Experts of a small language model.
Experts: 8 experts in each of 10 layers, 1 pick a token.
Below are experts of layer 7 (counted from 0) of a mixture-of-experts language model. Rows are named router (the router's row for the expert), gate (a neuron's input weights, with its number), up (a neuron's input weights, with its number) and show model dimensions 96-143. Each number is 500 + 50 x the weight over its row's rms, rounded and kept within 0 to 999. Numbers have three digits each.
Before each expert's rows: "comes after" lists some tokens at least twice as common just before its tokens as in all text. This comes from a sample of Wikipedia text that the model never trained on. Tokens count by the router's weight.

# expert 2
comes after: " of", " in", " is", " as", " with", " to"
router:558508572524385555528482502580550545522583524508574525549499472425566481564547533558530427483425541478482515575502425567516528504490516428517530
gate0:514508534539361588487511462486553491505536509464459500536510506523477489481491552600524433478450564514508488600541526517538595550524522450494483
up0:498515465434463508475475401477498468523440511439465518532542495588550554486493594519454401598402468481463527491473526552516490531557524482475431
gate1:385563473520489485397544551471501548492519479515483405549472399501497514484529530513529462451466511519561500498525557515532468563561549490565490
up1:565476521482486429517438479540448550467418487507605522533504600507434482519434498539478542529511453472467453483472418475552459521491465601542488
gate2:346525549573463488461513529460527515476515613570559428524512493462487560458450468428513525594579468548571575441467465481490495499537530427592559
up2:545518483461462484480520427421435481536434485464524485478670502476412560599525510608519410468470480513502440517482488507512510584502498539506406
gate3:552434528498501536422483465474469525559491520428528471457454504467405501524465603554512462490566572504535494547460459386492523495505552514499457
up3:488493499541478523530463535509541448425566492489450554582458481521492456524503458359523573457539359473445504477543551613498454497466452461539632
gate4:509500469537565555527545532483512522517524580458487471502551394416494437452458538452510435484468570527524495507471478521467526485436474450468483
up4:506490400522486518568522570528538533487502562529408540467593454620472410508541487535426524438512564580545572479439516459455551637496496453489578
gate5:532518587514426550476523526491430451444512546544566499500546495546501445496489437564490459505571624455392496557408519447560525468452631460552541
up5:473445454477560548568462498497499588435475495488529451430515508392508532476534514493442456476551507510448526417481410485428435427483438430511529
gate6:558536562441549502481493492494591521502528454433506491537576536433486498559459610554552490535391486548516476503502452563464508556456502542548483
up6:549499516534463525558502429524408498587451504422552464527535535483446537467506486524537579577594480474501449465471465570490500498524494400505430
gate7:575557468534500455493450532464431529464491479519487507557607464507523476542399440444503523494523592487606547362503450483472505484468541498552523
up7:458451513556530550565459425473453483606473574561453523458441542505511486475548541513524546485495447530411514563449606470543419575429419397370470
gate8:481465601416468586484537466402551464487492565536524494582472568456500498457536491474547562595465501516572425479360510470570449569573474552490555
up8:432462454507554453510569521533385421484472518516485473450549439469484468486486552444485469471536430518419479605454485457462535508538487567458499
gate9:451463426474458555538488523504396450398507481515556525415540504476471574409459449412495522429440492562521466505522474601470517567500503572494502
up9:462462495484481563486580463545387540554534447467477496490495486562493490504501411453465474536452473517508452551482552535484566583458468555480525
gate10:518496403442453515452491563478569517491422584457528448444547518451526544512550466456484517508567585478478530490496415456392459498411444411556476
up10:546511463479553429529575441499513402543427517574449431531411477513533485490441446561538538506502447471481470511424444539418369506492503527549486
gate11:545527409519488524515532571508464539538451527672520464466546492471544574460504552491435485560534432562448442486523450487558486476507498481510517
up11:428507576522432453651518454461564491489433594398486429506510418487496497514486508466502529492555499488469453592443500487532336562515512470425504
gate12:498509474449505514492511497471501517477505566446549452457590470496481482600543502548545600480515583546440540507492553468538541402480538528453632
up12:450490487497474414554525477472542531478504356530440546478480541522505467398467488548396424548474473488568531533565481507458573592532519486541478
gate13:448519520578556450543566493449460436521599440527417575541540521415525444603529518514481503501518442566479544551473487486452460518490439506538439
up13:503454443553464531518502465424446446484519477477464489550433449540594518505569465495544504607536538564484565556401589469478436412502571589535486
gate14:565484579453612551470447472509521454467458443523481543565496456403495462478555553540598452443417482392469490500528430498497533548501550492499570
up14:426537414528484451561501446517476538583497486470531470474498533570480489465529551483480530652468484582453510459452483485365518334479445539535491
gate15:433527472561549526623603453488527580538468544567443413539440479512464472565615516533487466457418545543494493426481520509519571541519530508530421
up15:388434548499535432581482539534421451496447499534422534504507469615484563494492461540488525477434495605509487472472543538468470470521546507538543
gate16:476413503584488555477476521444494498561511555474522483520505438464452532559507431489476567492440575534465509553441433487423518517476473542528568
up16:509516567467439481587505473568473417532465524517554543348560506449531466454489508517472526515487494479487430441524536498574427458499487454491408
gate17:513492416481519567511467531517504523515535483476446505515499518532515497609427489615484464531539551475497455516577506533561539551465575419537509
up17:490582508472507470494471430502511533436584460589555545533428457414550466509599486565533489540548586521568524505585489524579424511539508497426531
gate18:518503463514525411518419435436470577560546462447549558448457511500370416559573630435459440543576487486464467516455549464487495416461447487514510
up18:507401496545448441510625509434496453471429524542546561460595470506487464476499533549500519519536561508512506528494533493461549503507455508490535
gate19:521480426439454445445443483445506501550435454498453429518485546512523524401584493555534505496538444475405515463559577512528405532587508532555493
up19:434463533489419490526516486447466457535550508486595387507526518494461390473500486485487581461506580462472529518394625587522402511540445404533478
gate20:465500553538517527486487431433477456466564476503550534454526541502391487517551563507454534505464515453417450490440473518550609479445437494476445
up20:449535402467523454471544518486483437464480487524525456525473429512497451510532431496546512534502475477603482523553578387522521525555502560456531
gate21:490630561484460428465549515493588554473507525486590504506523545479419532440558449406430452551474527430558461529553453495517479540553573394486513
up21:498499518476510453485548527405518456606490442516448603472553439528432602485563461422457474532489447497454454442560457475471449559477527493541474
gate22:500479480422518478501569440485466551415478494460462388578531545423500521481438575440578485432465564487570479520478404474495534536510434628569567
up22:488552476642566491552546554519506484416520475480430488473441595533553433479504525631478548429501567426527501555450579542418446437406520508561515
gate23:477546613566517490482618479567519561469541542518568461489452517497527565421553560528430486538563512504546565486446508447429459522556493540550566
up23:572492441420481443488551525458469506576479442527449531450534435492540538514404454455498555462436535468490418475497517504546565451469501548418514
gate24:556525466521547518528551472440450516474530415427544462538515436488552542494551453530464498521502529373438475498431492567515526523514530409551447
up24:535552464459480563478510515442493528477494480437526560485569469495508494473461519534405475519428523454491485500497448487543498448555518429416414
gate25:516399495459552494465528431504528456466503473531436510478519506480515561560554578455533501528539484517413460532491514527522504550426559537537463
up25:521449512395473493498482529474559541420398418540433494492564533449556537430501597519474511525514509475440505475494469501589620602478490513531476
gate26:479497514521466575471535525481476529512394485540506570583485488506560476562500516480403572511501523396458507519611473474399527500517585546451471
up26:539582519527501486555498543515527481493531542465590580552472449545458441453532468444493566555477469487508511580477529462444374538560590500484505
gate27:485518517496477507450465514442496428598460498514468501493563493406472518471416497547515487468421531516487479436554509536488483555446491521504553
up27:595461514556424403475530509560541440458488467588501491493461435532474517473562452567482432498582481469576489518380522495533531457563550502533493
gate28:533432508556482575587495440469517439474493453422555504475565471483522422454597490544498523505434574484502460507505488454538576478504517497494489
up28:454448578555476519449469509422538536494614477460472471450479521470472432448574431565444526475441468460445441497506485462508615516471484480466451
gate29:465526580470512372537476507534528553484507522537541476506464577489406516484467430562457621583537525565480520542548376620557489582544439456510510
up29:537483598376459516490446517488395551473512493482579445555483582424423506483452564480490343473572494541459523513456540509453503523503580550485506
gate30:462510545481519522449560512456452507485604569497411463513487513532502445488559566527500475474440602562513462410471442472492503503480601465467490
up30:493543572487523510494489472535501431567544494426514592478432466558442485505559539461489433452510574543479409408462496473413468518587559452381535
gate31:480566503537478552491524431412477504518564505457544483428517424549558573454512494500374535441494504579508492513518473477498540514480491543552429
up31:509452538462512495555520517522448454468387457466475489547504476520505450603461456404569487531503474480538493549515461521497528605562528596501535

# expert 3
comes after: "\n", ".", " |", "==", ")", " ="
router:576520556492468450452545495429488491525587519575492545579595464436503593497456429576588452557479547491482494489463407488479363394534570512550547
gate0:437541493486453397492505539533485595566539570492518473516436504594368581510473401622445502477410458447509560453563522442505484476431492486539438
up0:452485530540509614447522512492525402455403459488532470545506439503479456558545535401506530465526543525471480622461527374585512572530528479546438
gate1:418498449522472527441537449494527536447547429523615518541419469479567534536487520546462479572485492422552506464472464441485505455538475583482486
up1:562481490472490433450550498552528446510547526461514519468526483438505573498446430474525490442409557541513467606518503473457592558668537522436479
gate2:479503530512496536490465503528464513526507570474583519489526467565559495517426528527405445532519550461453622501536492497509446482510377578591522
up2:459523513412555552472455463494434471433517580594562460510528521506493507455530480614552502603492520486518576537608467526500501405465565432479456
gate3:551584517527485544524484542503478481495489492570460528538527567555403446484494452491542473546515541498483492536441505528484568453562533505588561
up3:556432542418511544486512470513496627405516504441474471498533573529501492532437542480498563488513477497356501527575579510549559598492517364456550
gate4:520470540442498503499526448455501512510556459452467435529481604478457523570396446458509511561495505518440423441511488495506494553532527495452428
up4:571601509572430531504526472449497514607606506547482502448497503649486486555466582473546493501516561521453505428615512513564480549545528490384538
gate5:498532570479456541543476471480521616471458463519447457487469478564545494510454458521480482486441528543498426488426415369504466437464615441543562
up5:499472482470490610478517571470453549444514473489593556523522504546543522408508504400443590561505476540534439570462364582480483507533495570549572
gate6:570581554479500476511507495499475564528520534460480403503545525448501488542491503578490524522463524491491543548434389496445456426446392449540503
up6:453549562531439555479419521509384552442432430551495505539521472563458532546456395624540527509490464520412456522547429444492459498480365474441494
gate7:511602506504482532446520581562460486459580581517477454546461423597407513551433516442439542536537572482487521513464384523526565458443417525482476
up7:547588513525474496538470516509467504479572503562482485567577532475528440537390577474519510482517483482434529590417371479490484490541513525549549
gate8:459468518445519478521487461487526536569472463468489548500443516450518559445560450561468554469449478514411494551442455500452507448527494535526496
up8:506522480524488491529484470542551602560481453500458446491434547528474505517599470490508534528449506453505514531512482441525531481549578497539537
gate9:459459453624504438572570453602472608594484491480559516500518453533522498453506457436421406521554558494451494502506549495486552534503530460546554
up9:497548531541412533480461564542487389470467470568408505440506530526387535522549551507515451497399455384549508529506476457540518458653543497510599
gate10:495546532513434522489636502524443415480503453472513428427527488508464577455394532507581474502452521485477553492419451486384436430536460494452521
up10:563424502427502523506549455583437513483468424496573465525457468552467557486428559440527553445516533527517482446521482460615484491519390506509513
gate11:427556492479463475475485477497522465525488527513506535526485500480437557470527496468503447419498482477508473520536440442434495544510441566479392
up11:526490507519505492656533489513477568459491442442583528418534508497569433578504512516563486541523453497463600475491501451469553489460576465493552
gate12:561418507452536458546533493487443477476472445460453558394594495451490555486630498497349488542522503513406528482430465511567481444570563607590449
up12:461543521493470539442496499493458548476436554378506571464509527431494478526582543424410556492521508436536519493502485497547414478539579578457501
gate13:506506463447414477503497400484526533534600489476488559432612487442608452451496514466544459600457509485467459555483498492602493543501598488486492
up13:448558531474549444522551537504544386454476533483498476524502565569547557525553481518483480442549628528473575417524487489491508458504466457509488
gate14:519527514511538406459495515503410558452529517468507489469563529552481513491438523524561459459509482427492513500475573519565433519534432466552465
up14:503558509479483316443489504408465576542472646540497461519505560626504479569496463515488575555454554462494482508483565476567503563542468537517543
gate15:505406489422526495593508380571556456505503525458434567447404471448530497438441457556523440528477535489470513490520486534539565585536478480478437
up15:511410504499464407465438482487493481556604454594460516503419491447486600564522418500525539497501451586508551505452450485457512404523557475454570
gate16:537618535527519441474547536500520495477509493521530509511519481417449481467503484587463407474473406490405445505511414555543531551515471446477524
up16:448503552505495524457455486452512424570568510446520548491560481531485413505526565464538525442489506415494585502484611511448494469561580504506479
gate17:441441572577449484522580511526491469515541471462423462526469465450513512554431494493485482490421422436538399436472479528533513522473457522387432
up17:445492485447506435617501526510551551518498478493548461511516473488470416531588457533501514517576501537512506505512412571489465502488487460536506
gate18:468501554471485430412529644463518479478499472464484445553533506474503522591522392539559566583445461522539507466535549535451536490492457480542494
up18:519497487519508554472470547516528523548556426528475490461413441467598415537466451369605515575483496505466456455551519460381454485490449368464453
gate19:447526469475431491546545455576416433520483502508490496454497515391604491412519466466504478573606481500595496505526538496501495544380522455495538
up19:478518481425557513466476529461406499464483513471476507503497493558527517519520524567511519520578472456557534409420568386456500560435474390518545
gate20:416484505415475483510639459436528526441459435431463515506480519399417537466487516532511428494437531511567527482487539538379417446505467526583534
up20:486439507493555458569583536481391509484502480473495393483494539463447439523523460462584428489439431528487492475425545510483450395508513414550515
gate21:516403420379554553509511508498567598531479415466473462541549540428492577447402493436487554497516576512554502448545482491456469393475524518443454
up21:494445485455499623492488518459530453539516558503552541621560538508568475474506554507474517421471505555506537482426531579505516395586540434430468
gate22:570538496447464572576549456441514530515530526470459469545499530533474619614516427472447595559523552456552562364513496474488560432464541400463452
up22:455579477566529600537468442479508442519521455512500481531606481470464603512478387584474512507516493564471513513511435393480576468525482444415525
gate23:511569528479534522438410428471423493506476472501433488492615470560451450563471512501477509535480500552577476526431462615467472461469421421594434
up23:466487493484593495543485584461494549452538443504511499518504493463547499570535535459496500450532513530515455585475587499494420498501518537520433
gate24:500600544503621371567523544473410571474512538481504527478441509451460522473469517514541451480475525563495422578485596452418554489339472540494507
up24:504467530480472461509523485504549501598475400500478496446449490492576488546495497543402493432562507554478475399485531472465537495388550549535544
gate25:399601495543533426547491551442529463418508580538462532505469517391476482509461528568435488524520535433473540451461542462562412490505444459517530
up25:483520560550546599567408523586518448514518504496556471410484497432492470533504467539417506516538507484513443445468569515535497579474505485562505
gate26:582346498543500482443528503495506491465558579466515507419559519496515503523605520567513493530480480492570453496485533449420568585456408497520569
up26:496582460536481417507400478453408562551486524513470628460498546525571531521512434530605475545521574574537542480505445533533459470516570486587597
gate27:585424491540425543453517499513532581449555524543508463581563503492440567451448513394521586411470458576554495431565533473496480468541570427515512
up27:503466504511515507542527545427510516440433526491562388559547508481438405504461506506458526546497500470449482550442424526450475567606534459488563
gate28:524540535480466464540490523493520425526541515558533478526423498467567495535504547441486451469485371463534508492487470475573465531468563487547504
up28:570540579551474507566442506519406447523480554463574459490494511569561533469565535535475464579549464520560399519483477470440433473496483438437490
gate29:411406503503459449485480530467513491563524485507482506611526584485575502520508448478595532497473518437561444599485537630365406468466488448423496
up29:556570495452482529413469462482490531469519512531527514527506489586498497582520373508597550426482615426527379543601440558507537561460547474387525
gate30:516570444411484542507537506581466528510590498511457514440455542501534520530496481595514507507396433436526440586536430557553448475483526499469631
up30:528449467621482498451456564448521544508515476521569458538468406574548491544498468461499528577543465502447533443432569474493633584440452521501447
gate31:520459536543493526508472611565501477484485547454497463526480550507501506586458504490488488539524469515502506504514533486555561522613587528538542
up31:515525458485468525522563510463499415426509520458539500454430507567470586505568500473549457443502483543712511544479464492616482438399570515504544

# expert 5
comes after: "\n", " ", "\"", ")", " —", " Born"
router:478495603514475526526452490505521494566595496546561461532512522443457586487510525483453494524538499465478474547524542548492428442409613502553568
gate0:574466468582453550453544482479508484510499507575441451521430532589557477535462467519458599547421475405513440574606433524450449496416523454480563
up0:436543507488426404597423503466514605438465448516504590563490464477552509454503575505480493491509487502551474502561492505474593572611550396384409
gate1:544551464570494489464560487392494492559475541411563510569429523595405459517446547561530552518483544517576518520552508571499483483525465528525542
up1:393484547456534425494468506568517557469563430595431505448540490575566502503442480521413524483473437482496518460497528476527458585437515451507445
gate2:546474547478445482471579492534468519456589511484529397551464619478548541556613470438540434534491514557504344470499518584501518495574535496594549
up2:538512599517498576481572573476557557473518463469516414520486490482540580507557512566511464526441454538520397474529475450436579364481516457551407
gate3:480489486495546458575444605519514529394483441506527541500473545528487564517569554529480520470596472523505456487460361534535488538494507478497498
up3:523521464427521472498531449496502533442419442456588515414507462650576539443523491539540518552502419516581528503546404522508530487491506443496438
gate4:489497466433547572512479517565432477540488449432507506467423482482450504502568526544477462460512544491453486613535532528475513437428470525492479
up4:568567471488426528548487375528501521472580488485519491488489563467509473552543488527458458455515602429471405464472479549616588484503523487548463
gate5:559565589517571429502503574562551572498491420498493495589465462484531565529441538492439528474620430489491454545482451454432406395634581502353487
up5:514551482569517437449453454634547536470457524547544378411458458514474491475579459500549503478548510536502493464485489348476470478570506493429533
gate6:586471465476537478470454534545553486573488557409577457475486512586542515571444592446437535504510406520465446564487547505479472576558427422496454
up6:483485577592449459436516460474526465508514487522570488452471536522436446432453399489466511544503577519598498538553516495416484426502560526535556
gate7:457417493585399528503520515532438530502418471482468518410399524613451546467539472441483510471477442540485497500450481568455465421466468481552502
up7:499534528503535530541517462497462415560453534437510503579578440502557467562575374506494474389521524526526446525552468529423468557462566570534450
gate8:568556561370477451556488462501487546571471538478479557453474474496494516571430528516535489553460467562564507506542508534455517555539536509472472
up8:474507511445463555507486453509404509558414452466521577416624562487463547591456477431507530497462440499463510484515508480404432473459482503409537
gate9:477461459489480474481451481449450536474517537514569532555519486516537531483516477476538507528477477483551508516452542463511504477448520518481542
up9:444571508540490485371457501524489507653567511598508464528557506451558490562510430477580536491492450508528490513563440538490444487533457485541470
gate10:548478499537450489500499442481505494586543432539456429505471566502464445531488480380467447626433417540489518523446494527475564558511375450441484
up10:520466502589539514406483464486536494497476407572460460514521503502494438493563532482466506565499504474541422487396540494578551577509464532422471
gate11:551510545496410340536500530478504423462528584440528518445492482538513502544481523488435482484472496442523496490535451489419392520530481593526509
up11:488463463498429450450497512432440375565524529446598499481491512567440522559568525547479533587498485327579503442532531484402350484476480444491449
gate12:480555516516502522476486450529618446453486434565512561572579615539402451538492429543398529492504504582508525499476577495446502553437578513463453
up12:425538490498464479453393523509551508471576480511529533548545617525435579510527412569456508514480515525433476529517546493434515572440535545431398
gate13:528502510432540497565557504476495573493541479493464526463555437448549497603473511428562492535435467496487482525380582528528526455458508428520482
up13:442420569448515475578496499586458508541636418451443489498425445469528518567531491452485530535584508500481570503432478441502464536524549471480539
gate14:530506480591448645551529567492464469577552497519492472523506521486406481526493467552461505428480603464453503512469486453650488492494563460576536
up14:547460487528500557468514522455422474511518505562612487570578520524444527492528509524507662512583526402487472540375522557533455534454576599539607
gate15:549443481528453553472485567443564471532515399458504468447371475502480521510533510529514508454454554464520484447495536558450489444555475473480423
up15:618451471616551496399556569457485468536614458425471539487558556521464565517524481450478562515550498530462490559517484438412522468455496560516539
gate16:509455491479520489521502460491508380520473573436600574378574542522496392501498484525568518465478484497488500551383513450481458482462440507533484
up16:502472453493430511475429499502520486556541445455429578538525494532515538508428494501493545472506527498494465387452522582508396411391497436441431
gate17:442579522529559493622411480467453524447500450452528502458543463546572547552457559556498563441556580488489501508450548440500428506631530436509420
up17:482428419524622563506485509478420474487549550538503484593616403553547510486511503540506497515455494481472505408487512456507459497655467576507438
gate18:592606553540413556466483506540439432513478412465517436570444485460475518543472500501531596527502591505502522534501447564517564529404502478506447
up18:441469470413618485532566495513513547414427599546412529491541570560469497451570505469429426541488399516638512523484532428460500520520484611553531
gate19:431515438556523564511516454448513552541501514648547526474504512485524505501428562343475533512456501485501528623568422507470436396437555427477539
up19:410402546483499493476513474493544585519469446498467556448508449544487486544453489427441497565603571496454455477440507562419462437444466453474473
gate20:512551527512562593578532521443431587493486479510550483501566558509572500430495513503522516491493577575508588508518604517579433579478523468430569
up20:498503518517475475514416524536524445552574472435444424521462530550460535625529461556400467477501497436409469451530520485373468393504473529544497
gate21:483556512441467601474508465466524379459520608479498560527455466574516485513563532576490468492441498451483532504494449553426506515498574492517456
up21:542421470568563549463494442520427591475558402551493519496528492504575565419514546504556479485483527479451545543526491523561507467454466518468534
gate22:524483461452520479495429453489593515508698473526527660527488520527404472516526545468614570463526505530447598577492533534414572512482481466436528
up22:484580497417476539489485489562549521494444508455580491486474425472427499539440498486461456501530551511458452548441482473425535590439464474534525
gate23:474523572535455552413532535573503467528538429576530516520575556488474464519507560450437485647462499504474497485539551504470488534459497494622553
up23:458448553472476488452522534507556625543512472470412503436555549428417482554556475475501511524478562528503563470431403516559485494445474534509580
gate24:426422545507523528502480482601506514474565457598585499601493409541523439597541529516499458485474541422394479541479527568436483526507563605512482
up24:530465566398435513454498503459448526626435491564538647582545491554538436469576531542505529523524533492455477492489458464516502473440511530398562
gate25:554459558448504482571544547509503504534550530521445431491614484522455538466446410455487547468523531424479540514476523528543506494464452529452528
up25:426548436538649490464387507518477534471475480453484504567439461519536564566488479554526421495588559407407412480493414494477461479539496554532558
gate26:538661523619490429492505491496424485512533494497501511497520437505488440373509523540474508429493511601513488481480517543478487579568525602557562
up26:479548486499507492544460500529565448580525491427547510542486559503496429513612471524501516519452466491498491418524536450464532446456416451437477
gate27:499593519461495503509477560455416502461510524531498532549533506466509461517498441439401522569503457482408439475536533439583494475461505493392521
up27:491410462452483483491429551525528515510415632553527484459556577634500483437529482544448548531574454563373503504494441490482402474527420539481535
gate28:560510573538557557527479479511493399591536370527502488547430490540448574512436493451583447431596552512512474502453457509464574511499499500550438
up28:501499506543477514419541486457472498424404595567530480464483453487488470548546569535469542494425469453519459577517519548535381562540488472465456
gate29:519475601557482588509534514497411483542521408492620476559580541492458553524546526488572448513544489438508489523541484533503457501456446419516494
up29:478507495548423614489551580551446539514527454506579509556563488555527567505418497495480460468516438455509442498588450512502558476534525494537548
gate30:462461522506410509512534460454483488483511478525561564633458477456506455527561489503533518461435510486618575470435413504486515469516539478446624
up30:479421539427477453529464471531477479496538570519579525537462491381468466533574569537577472573441532542528593537496411507506480485595489464493615
gate31:496561440476514480442567563503563486484498599540488531462495502554504574492506476517441492470528503459475564515467603547487529508487584451473516
up31:591517426518592486469583518494493437494584562537505462543518464569436453507455494503462510482489576456404515514458567542568549486401603490528513

# expert 4
comes after: " |", " 0", "|", ";", " 1", " 2"
router:487501437593508617544497601477503569535614530513492409524556482455522589469474453462522570510488487446576553463474432447414460458415494469535543
gate0:554380445577431555480537525475538519514610545445414442448569543398549473516375511534569380532485387470442494508425508536469515470494552468449469
up0:456583541411562541458472572430503534560425521482504498491574465471458507441493453468504539570464577472470545554545431454402506520506549401489535
gate1:557467510439487490517529580469412459449506426545507467488530488536493549456468528501554532500559503683486473436548346526530485499514536516576514
up1:620505487523508487491527457539467420420458510553498427482423471412484446513486472501519445444501506531432455619506405480577593429556418505565496
gate2:445513544576440641637539456502464509528466504534570400527506428539517553392530428498472458543541481411545556532493505521446535555398532469440441
up2:459531495449468513412530541468515484514507526548464559482431507508528507571555592496578465523525445547436478530489470481431500478487522529513468
gate3:508372542470518541502497483517514539475505456487449462516472375467484441455400504533479559604428510478468450541499488520487474513523534483462493
up3:543458516447436494450503467490541611512416539408558436463538498510568489538410505552480469489528550568505497459535534581476419453463509434500495
gate4:506473444509553401612484579564520507525541564530495535555507510464442500603434429541462549490489517453419557479576549478518484534610513567480459
up4:454459514482488467475526460535507415483449495492510454528522485602577485449463566466486519519474571456584540557527515465446446522364620443508549
gate5:564493481547484473628475557569427462460474519509471500536441485489510475470525456582515502491486555441482519457504557452481514526518430545452487
up5:495536463526574433507487411499553553455439445483490453508524555516511505475492480504450539463535485468503543543527473540438455563530439484436534
gate6:417380502554565537494474503526637437473541403447493508594440589396495548470484448527437442463513464476528570463470456527525526515493453495542445
up6:467652554448395467476530518485402511416416533486534484407506514526533447617496433474531481504415458492403407529521517545547579494522555523523465
gate7:532485505604425534453491483515529482538493474505465530445540515427543532533410520527479424480415503377463515453513549419515507527519415535513558
up7:529433543558504536548481406502400496504611561593476455580567457451531522517555474533486539431495504585403492465493426485402548468524516431484492
gate8:533447498586510492554447565509537583450497377429475489534524506442429578523489483577488483549460432419556506440470548572479498466607461526525534
up8:501491523459556531532544595557441522534481412520481475513517491513475471527504496558537455437525491532602496511427474499527534445484530449581481
gate9:464458507497502549508472528511570481470508549580435495521457524538483491405534419466577466457546615629474517522493451476634488513546471527465419
up9:425460462476638534377526459559513504478485495566566468487496616453488453451487489464510505518535559489452562487548423529524498352508473587486446
gate10:526480496584466468557515449443534501541432552506499493477546478563438483534531550519526470447578535435548447521465426427524496421457466531514501
up10:514461572474403571442567516598491595442478448487558521563485446574528486633429411531461520482491457493614453485480476560423535549517481486460389
gate11:492603431522491495426454492447388490543480620545421484414494517522535539572514536451519453536446536491576409485431420497551478601511642423496486
up11:483585473452556495510490505482454459513526488647420445459444436536522443550525448483453497474431515534473398473404482506540513545534503464531543
gate12:451446552466377533479460616546542449540466411600526482483521475618458508494498428559553506455536549617525478460436359496549475464592481484499514
up12:487489568524426527416433469563548486574457399559518524496475452518532551582547452502558511519510508474449471472529457474524442431494524490499594
gate13:395416473453549553492502486496461606438528396498506452547618419529475515544660428402485549527521490513488400420428425515492562587524501524510548
up13:470577470487482531529506466514504495515391521503383415498512496511537520489540425485467537569443531431438473447489467546490536463476545531596589
gate14:487466454539490476559486475484475455503510485537510516464531535427371552537505455469538547565517503430426510445422398518540510533481506539493523
up14:560438495464499516445479442462489492520564422544465553457525508545537489555498582446497479535516560453513460550461556470532565486482504523509550
gate15:487441407539396563350480452490491513502534523474608471448506504494483503462556409506473445550457541408514526557431506424500565475563483489512476
up15:491537545572451478482555428457479521503491428471466564549392527522476467508470465483401589465491618468442408530491563485439518513436521557506535
gate16:467495569518446508516517486540464537601476537517468478548503470468465464476531512560459508551543548362516424463406551558574564494439516524495596
up16:522468485497516469535425478536493492536595531489418383476597582539517527484503568512469582567536456563433466444497583491591477496452528439433524
gate17:612603443466457569552556417435497539423458515421502450584508573585436478458531494440491486476468616476593469528502386541476458456538460635462422
up17:421438473470429498492481522460517436555522501555498516472479451416472502579513532503476545575570443551545528440500568496477502388557526429398498
gate18:440573473453518452486501525585488516465550583420506381482525500494581460484532519464500486574462471446419425583514477480461495432394433548440392
up18:527425482615528452395552549457520479519455506527516538535461504458449562422541513570448506468470428408419521464435556542534547467481520412615444
gate19:610521482453546490554366458512539532505502447537515403347430447558522537555566468446544519474509513503461503521430541489506514485583538513544422
up19:442453598566416540450603496521468517464465419447524495522430470487537513492485563527529549551514526518487507532499421490481424537494537473671457
gate20:507524540476365521475359656468526480507526455429524500452489522448581515471431480515499480507552596449540523547500582415488386456454563538470454
up20:546499425514440505487526586490585524616491540573583479583519513440533443549504436522517524510538484512518562449567548489450538468461413565448498
gate21:505506530490436555470592507448501516483538523486443444499416551550422489459512431442472444497515589500522567507530481512416519632490552521565516
up21:513539430527543490534586502452405436542484571384423474524436560530550498539543490477492489498552511503576566405495451390416453494483566488416580
gate22:458400522471483525595486577574465469538476485555501522439577623478421530567490457523470479505408513488516464513436547450514444559434573555428456
up22:494467537503508490442534488488495565595494536426529406569526484470536454479522561430423473516411476512470480473447430441498503637473582455511509
gate23:511560448502397555499625486504502508479492473549488481506404525460488580433481438560616499549469494600454455424528558445403544433479553472443532
up23:547502461592460490516479594491582470559535480573441555539509537567513452506494471452556507533496602495446534469515532504553581473518545510457532
gate24:543498413637524493416465602564519460366560453512544402529529462485445569441494441506559554437514489474475442534515394409559527440504490578474517
up24:518435480444483501395428485532613422470480404439535428487503583547577576462461520507504541516553519503545488496471443532546520452491533514559586
gate25:539561495514444557542564528533541531516517512539443491575444518487415441461487542557491456519537466557547513444558491472494539607493496502531551
up25:545589496476546420497436388437527484497406588534508533630591397490455460526480437442518557501558506504445462499454543499553545489460478548469490
gate26:559456486571412530446560548544461531462580562495409488450535464562461533465546545423481502591595521540575441504397507463430586532520511510546582
up26:503532421462470457501521437541524542563507607485561425536464476552466497448542492514573459502442448442490506431547514469511533517461469515501510
gate27:511577532416472483530525482515402547555480498492488530477571449486547502518447432452463536507589468538491403452485479502500483482462569550505510
up27:506546527488529495506563488437445476583584519586514518469601439556462556462498484436487469559531519435552424421494487463477493449470549577535522
gate28:494433452474469504529457498495563561557458521466512540488496414574530483456490392539445439478509464556573429449488494496574461570581483447446480
up28:505482585423461463444521568547515463506483514580434434404492470478517517497462427496600478443542510468433512450478551573503578465414475531546541
gate29:530481472573516446495367610581543514470564456493480570574489564453505436482576443432439494473537536441469538442453502525509450431484578558556444
up29:469518503452543449534475461485542468530532534515473495479418528538425531468544557550460531510440529493540493462446584477483413529545421462459527
gate30:440508512539528544475561560479468524608471527574520444508583607536555512420585390521487543441457563533512579509488419482514489518504572536505487
up30:568466441515605492434470418522499532498526459374547547544460369418512494543473599454503445500563452474501401475352488505437470470447531458529507
gate31:523433541532510526520461524474433432452522468499585455445568549576545499470503463562494501520466557535461584494587410471453461471446419432449484
up31:405488516450527491509604384443609491426480433492516509483479436497549457483444618460422476492487536477426453447495560480456489386549550486588528